config.toml
d_model = 160
d_shared_expert = 0
moe_layers = [0, 1, 2, 3, 4, 5, 6, 7, 8, 9]
vocab_size = 8192
rope_fraction = 1.0
attn_scale = 0.177
beta1 = 0.95
batch_tokens = [16384, 32768, 49152]
doc_mask = true
Below are experts of layer 6 (counted from 0) of a mixture-of-experts language model. Rows are named router (the router's row for the expert), up (a neuron's input weights, with its number) and show model dimensions 0-159. Each number is 128 + 32 x the weight over its row's rms, rounded and kept within 0 to 255. Numbers have three digits each.
Before each expert's rows: a language model's description of what the expert responds to. This comes from a sample of Wikipedia text that the model never trained on.

# expert 19
It responds to: Column-header words and symbols in election, sports and game tables, such as %, Votes, Candidate, Party, Chair(person), R(uns).
router:106184181165145178166089172084118143150093132129140181091109132210113118080142123130118163132037142072127176129136160155132139056080170158070138108141165117143098128171103131142112144137119096144094140126098109194132124096169126120135161104112130098179158150165076131139120134116146163121091154121108120097134162165116098157087130102068089107091101150103106161165112176090151120099203113091222118108114086080114157143076068145122147183115155084161146148098097126128087140151112144
up0:090156131117149132148070070126172070174112094104090121154179132142150133129169138109104129164129150118123153154201180023121095093062170089092161123134108132101128154093102116086133055123165062115081108100102140113107127069118130107138109211182150113115105108123095183101105159163058076125156139118131133097157083129137119107142127122148188066130063090086119080175114082145173115146117170098175105125116166167114112152129100099126159122106142117114139143094097139116164136146139141
up1:096178100192163153101166137066073129130173121137154141117109175198115113066130107071150110134120139144071143152104073174116113098115189095099182175120121138050187138179152138095153165159092105122176160117105138142124124131160136096080131101128098165102132184180119105164183141127074134130142094118124129105086093086117129078087128138155133115147175145094086103110185153163159179111108149133132101159186171174142186138093152083125120100137162079128105172122146089120160135100135168
up2:134080142112124157109140134098073144070159141153191158073158089070131110115145144143107115068104113053099086096181110140088096163138150146094101104102113113075130108137138092157154119086145123084125138156166093120168110168165107128138168133129082120116133096141118130148084178106186124106127160128107144147125081143107172096161157075161120125039151118146185141132089110050151129034139134122127158117112186108126085122150155116145165115096140208133087109100117055129098120153107194
up3:086089198068133154113160150086139125161161119152116094126119117105111127134198133127115121121109169090126142091166070181156110126145070141132091074161154147150193107104127133169091143143136120161121115120120157168122073064085107159117135183140108134121172205108165108146128167148185095110137146161128092132101140150174147104087135103152155123126118105169157165141095122171145149115058130111130122159122160171134145083115032134087120100066095142101059155135128108065131076103165203
up4:115090069103075133153096139181137119149121096136145153085145113150064147131157092172153103119095125153158157164142084114149146085180126178101097110155114137180099127095158093073177134149100130106137116120130092131157091135103101119146158172189112146120142119130128145152123185157181156086068176119100169164164216158072123149097099115047134130108146158121165089141092155047152124152118088090146105159127145071135083158124133115119114182082104087107151123142105106160217161126172112
up5:090133144179161129084171076191101131122145154067186119099120071110120157128105113110155100151060102087059096201124142109140155107164125104146116109106101108165132168122156100161169158074087125045136145143154113112116087115134148213156130079171081093065132154168157092131135107101146171111161160166148149101153154121189071112134127106115136137132090153124084120148100120159159138127072104140125125105063141095165118157157153157139113075169069068138141171136129134079154136121100126
up6:154182102153145168135162162166124112103167135154195150114144084114190108108153150113083119128088136117091123098104143127075140120115169104130163126116113107193097127128126072064154145150152144135117118147085092157091091123105084152171071158132184122150084132151124133118139121126142124144085130104139079136105131196106107146130166108091103115084136062159140116088134045115120139144118075079149067115055148135187128139114141158169180134127078089137146140131085031138169133154038155
up7:099167118110050115131067149126177108174138100122130147165161087117146193067068089139175177146105106091160140132087139119075119082147165100067117125130148097147133153096134167160162135138051117191115132117100125128117153130155159168159126124169102124133111142101106151156099031194110138123128099140070174095133130125174170134118111082217085082117079104102081136147147148133145116186158162130115063142117141177152145112193073147142119120111117115136084098105131126130133146155134149
up8:129147093132142140159142090161175126211099134070111131096143142123129100089110122109059147141167120108104090148097141164139150131090087092168158154063159141120169165135079071117175121131114141153139138117159129140130110192211086121135056134134134123110160124137103132169097158152124153117104087156119142092133163086130109097124150135209092108119107094136070125134098086152121147103117169108191122074099046109101143138070126197164111139121111162171039135102136141144097129089103191
up9:058132155144063127104128179102136129178133064106099148146106136115162142060117127119079148136123152193110098113144121119105112095146139139101187123148127109116108098130177045057073092134139150109088163171149057101124129132131128083083153086099101131097149172224117114097108127078162142118139111110159175094070148132093129121113118159157120146143079073131133112117183109158150157141138120155065082155079176094106099164110156123115106133095096102207175129120126165071142117114145137
up10:180122172163146143101110111158131146108198138081061250126133157113109126132105149135120030100140104103150146128156141111113142072120112128057175136144090132139164087134124081125130084126166128126103088117109106136150112151142090145161146016067149061126139118182136120133131132122155153129113139123161135125082174057175147088097110131120114068137145097089120089142066104153157086128104141157146109178093134133088106138104150122129093122134054127139071137104144151148090114116145137
up11:087131116150096147148209138127113185167169109210134127147109126080153109071153152120105153110121133160183112144077171157148166131087111121063171118141120125154086105179127114106101157153111135146126126074127122116045123067138155154119106184161114149188073141149080170116103220075112115130076158139131072134125095169132163147099115110092126149141197125147139127082090116178136106126109116130137103174072094123136088156166093146096152063098134130103172142110142134082174127144158137
up12:110117127137156103066138034163106126117109124170146131149141143151085149124137125103109163133147221156192151049107129163159105125150118109150143127137131134058139150160126095125107173113069056138146105168101138098124091073155156147066160123172102139147094184156134099161125108124077115098112128148186176116128110102135134122123092117114113131176142128117112084122129111113190076086096115118135168167165117115130115115069090063045106126050188149169109133139133112200122148133127110
up13:139183100156153138133115094103135162170109095135167133106128116116136098168150161081096088105164120114138104096152118135111211091126175157128090104113135132118132092163125088129083070122129181198137107106122077124103129160137112124077107172141137123108145087025150171065130138130134159154102080117139118107115161146124094087131155124132132125124162181110089140106087104152121138106194152136179147058102110074120099112160062192113095147034136104096122163102119231129148154113127122
up14:098127068118124067078170148108158079147110122061151126153197152151119111104089129145100125156116108123149116143093130085121185180130084166120126156166142116168154132093139127110134059142118117095167122142115183168146154137100118176143156128112185136165143125155148112109117120176134124134072162064083118096098113099098150114167089135144075174179095121063156129108161051128142064057148129125122150109104155175117155099145083168223069168106147126090078122113102147158138118115099157
up15:074116129088204089100072129138110106096153130133065135142107098105138183160174175119129097157142112110114146126118076157134178080114082129129128130103136133125150175085127185104153151189168138112112181081072142160116141117077152135114128104173136061115160124125121084149141150108077124093219096089134114144137106139175165106133100154140145135179124152145112169066054139098163152113129143130174073132122087159075101140141181101142138125061143106156196134114117168130083133076157173
up16:080126161121136083055124153154137175146170113104132184098159152123180112129139177123139117120093172077125108091106138146090132158133150112128147088122158148140106254155134153126120109171140085141122112134118078098164129092137173151166153158127085132192141167069138168108113152098113090080131118148134148072128166102131140155144158116146074114051127119147169137203113132121157098160164147179110179145115099066112099131067089132141148182176091077124082124108132179175151158152144141
up17:113141155088091109160143135148135188185174078144177096103159143129108167131084186153093110185102165054165101156119103073097135104125136096064141102142097118184101130189112092121119189085069135162188093124141130140122088165132091102051133056156096121110092080165116130110127142163128118160104178118152112179136129136132134127137202150205098178163149109134114163114125149134178149157151103134119108154146169145096101143160154130133069118079088124076153108113125146153101129162155112
up18:139150092099159013144096154102063184122125145081135176133109120137127104067102129154152101160121138145106137148133094158050200161119066097085137140105109133092111169132139166114114174150152071137129153143102081134148079145132075094123126152111132153139107120072131125114155146142173135174119144151111159111137122076131086144108138141108116160117177149138159206138114148120105094153123119118093101079084139142115143179137103169038127119098149126129045092069114064109168135099120070
up19:132129175125132187130165046142122089123157105138119181157123131097093112121079123166132141162153108101069127145161087107146111064124139145110124120138103159134170142120104127137128134206120122216217157123133125085094123175152090130194114115183105149113096096096118132168112079127139137081119134088107199106131178152165137174150154112093090151160178131157104131108134129153151116196135147224121179095161117120121143165081150116100188169096150103109089054105117134155100151146124137
up20:072119176076135179171056119123157116101099127168144131142122094161102165161085142122117090152140096096119157127114079116138118064177117054122167166094074142096121140128118133136168070094128127151103132155129181094120136090075090113139166086125154097125102138154069096116177136148162079155108109092083141177133127080133117154148085100113136123117108138152123133171100111100223081116157140157188107171108133101115148185146165070060169058173118146170128128110118140119171126082162116
up21:097149125174121133106046134108115186137094105169136116097172165196103138112111178112124151118121100128097116166112138120135192091070108162121104119055173123152121118090118101147096123137120171157119181120143079112084127142122136147114086072139120161088154105128144159120108116140173168137089172151089173107153142165124072106135120176120101116136108164164097162100040117113111093105201144124137115172097123104179114085107088118118090141053070088105042144107133145149068068121159119
up22:110170115118109123140118160116083128064136167157064110155110141098086131102129094151149136138035143073117108090162057123175139120136126080198154155087037155122139086101081104107157118118098107120146088122051131162153156123128118101098141140159179056162161123134115078063122026147178159124146183161130144092124176123127121093155128137075100130136123151160134149094094122129070114111148148107157147093132182142128087119131114120126177158141114124117077130115116141096104128116055115
up23:116072115079137153178116157076102112090073116089171076087119060098078130138170176145136132106126071094137065172115132138115126129090127175131132094163095077144137155137144153069134106105115128175109088122160125176155107142142154156050213123143100081129092110123114110127154139132090121108091191140110099125157090096075120107105182111108158080153112125138118195114155122136088147147184159057114143121104104115116092099130129134157115066069065108089131120066145123138129126100141186
up24:121150052134138120173106149133118157104131122125075146101161127167162172103076193178097179156114104150157147142097124163092111166177144140083086161089145065148138133066116100166144100127176127183081099147125073144105135119120106161059144157120099142096144099144158101157059200114102164129169096094098109076101143084152103137166150131130101096101142093120141059139119184154197127087116121129137114077059178175080141100133124121127115163073103129171128150159149110154145114115101102
up25:133111167174085211066115177153133086191138113074172148102144104142085156133156149104096114193122126154086134054093136189152114102118125149131080145124116137183099118194138123127164153118124124082094188111107147140128140156113139168112112122118124098121080180173078067135121139095153141153092160101146122094138136131136096127122149119149115112080101140104121156158139091174176127169073040124165095101117097169186097109073143113095126123137114138182106057154135159147142204145153118
up26:092196133129165147102109157137098055150224106049165126146150159103123154153091107117115099130143137137118170143175144098135069145126138098154085075120147093137127116114097119101138107122150121163145140195098095115147126109187099111081078139146123134098132117114082072147121073160167069142070088090135115088137144117095149124112103161116161095096139084092113193117143179177124141077072105127142109123127087113157175155141064116090120111116165106065077160140091087132140149162118205
up27:173114149159105131169132094109106135109126115095159115062143135135144127068166151160017141100166120085116097130105040090169117103151128086109151168128091124140115102141147140174103134102096131153169137113140139119144131192162122164142073132155102140157138164175131134130090143136144118113131070157125140166134137128182088135180171173189038136124117154118132127149098132113125178142135120144163110155124145075099135163178156178115189167134104077185070130146057139080144126111113207
up28:161164090178101131203101120112082182110143098117146146130136096125123107146128143116131086098124177094129099173029147151161157151121170113132067165136107145060121125106082160188112181140097119152102096123101109125138056113138059186144144176103085085127128175173100107145123106094150115117110052149124126095131143117115126175148140125137096159168110135181188148131048147133164137145173133112108161100107054109129178140087090086124158119095116151082125132172079144167124168158125132
up29:159059107079106143182147167119115096171151142153120144089137125155169063090070093083171152142116116088085140146144171144148093133151084143185145174176113088091140116112165133151106104153154148126142144131054112135182151136067138175087125154087119196134116131139080076110072147148044117138120110087151098143126136080081138106089158119086147088170106096137108154122122115166091052115133174111100141072132105137097124101133146097200108080121114102139103130146099125144132143134184063
up30:060154148126108102079084164090173174058139172077117139158195043107097144137155102140167109141136125091168099099131153141160062097170216117130124120129108089151174124154110147074114128173162134096103101103186122144124145143105130172114180108141134164051129122156133131156173106105077159124094121081179145132115139115184121154150100116125138108034141132148082110138137144096157135066113125169082102150072079161144167138132147174130109137083131104138122111131144141147125086174120162
up31:111094129129152151162083110122105092085084121131110136135167127088160143094128114097081080110113121121128101110200145167140170147136115188120092074081145105158129107114146150072076198120111130109196129130142157091181160123123102125178140057143088128174195099113134140167187155096157125090067164044103157138107105197140101118127198159064130138113121161069115099101168129176130143072133147129156097152069114080131131100166132120128142166142174104129179111131125139152114103115089146
up32:142146110184155076141149136116113149185169208096140057160078108155152113092124152155172091112062090089130103113084107091130167121119128085113130134109104061082116131132163148104065175030153135117142114130094168097150130093158132114159136114192138133135208169165164131141115112099150141117175178072098136125132150136156096146131118105120117159141095105140111113090131131089158103159100137136111134147148137063117172097139083151153118183088124134170092077202074147121160139169087101
up33:137121148164134120094163128119139138096119079048074138084161195113150206102120127069116143163127148155119116165138131136080148127165131110158124081097159154116089163158158141135123134152113089061123159149118212103135127155193092105099147110143138105108092122133135141084169163084103163172173189067127124156107142117137113173135087142179157137150102183154094128154139189103051137127096092118148079152138127121119139082194143093107148101118123164186140082143082118097104055122096099
up34:167104057125147169101137113163118135105140156119090091084070127106122155058155175156129154131118117103123144146197104096134091110164098103151180125099060132144153133143102147085109163116136109116109126111150170128111110104087154099069094107136139133196211095126127104100092097174163102152094080083087109104092141112147110175116125102149129132131156104105123175145094201152052161110083123141200149082147067087144113075157137198153123109159119130147104084107115095170094098174139106
up35:130126117098094129098118113161076145160127194141130118144117148108126202137125194141138114118097050079117139077178118096087127149088172083145169139114133170073049128168128081078100125097096127145128061118137168143089156168101170176117134085108076159114110168152091122097158163149112085152130158119073083117148194120151165134199135123156066121147098127148153152119201139091051136120137122131092104118062123111134153119123138097130156127094128074120112126153105177101146187127122101
up36:052113124162122125120147139098132105077150128138164144097090163117117053084098088079103153138146097147132140098203132084061167058158128178153177181117146128183137090096151086115132118127191152128097105124146112153158127120129101103094114117119150194144191129170110144124131154162166168146080171154091142076098133129129106121107113155112153128142142168132157130087169097098124098096136081097070113132159153130180158151176103110140197042126161108143095106094139167159051126128113165
up37:114167126085122081169154168132087172121214142119145149132140108089084155179104107092172131110065145134080089145182168145072113138104091078102121181084134116144169119118161085156084072153128184141175164137133093091118167126156133121167097145157082132122081158083088159085103142170115140111089150091146157116126120137108110119154094109138060150060114141140147137107114163124098166131113084131095139193141047045099101130166126127159134128114112117167148149113170140148109083156187165
up38:184142120144108160108139191116151184145089120074102099083129114142093087075158080138148103105110167123055102106108115113117129097149112121118174162157109172107076117091112101163127145090125131128142215125129149096106123140141098210139170106135187018106146180155091140152149107157132104083122150150157134155081103112128162097152117175135061171117159081162151157097125139121201117124131097110133174174064152121135141115123092078094159128174163121096107110144106134066117115173153143
up39:117210163111144194182106174150125161084115114145132053130161121132140148139131073137124136125116169132110105116212152110112175126103145118136106167184133075116100150090094082125114116091134214076125159110084086162146160145126138104124125102135129106114101188119187118142118114110147101179129134049169191128091164060107115163151129108134132119115052106195081152141145121083106125101155114073173138126206147083131092102088081114130119175121142119141113085157108137133118122150112106
up40:121142137165110162134070167143161055152155194123128143155143084121071154077088121094086161117193128102116108134144153172078181119145130120147139159129168110057146158155185084103138122138171074108048142164140084136101095156129189100173121128172128100111169116138150096150184093118128111150208104116090121062128174069158128114078117143135097166089182111179128144135143093190137160104118130121156105097162094124150103108131107145127116159141090107128152172145157126121072151103178098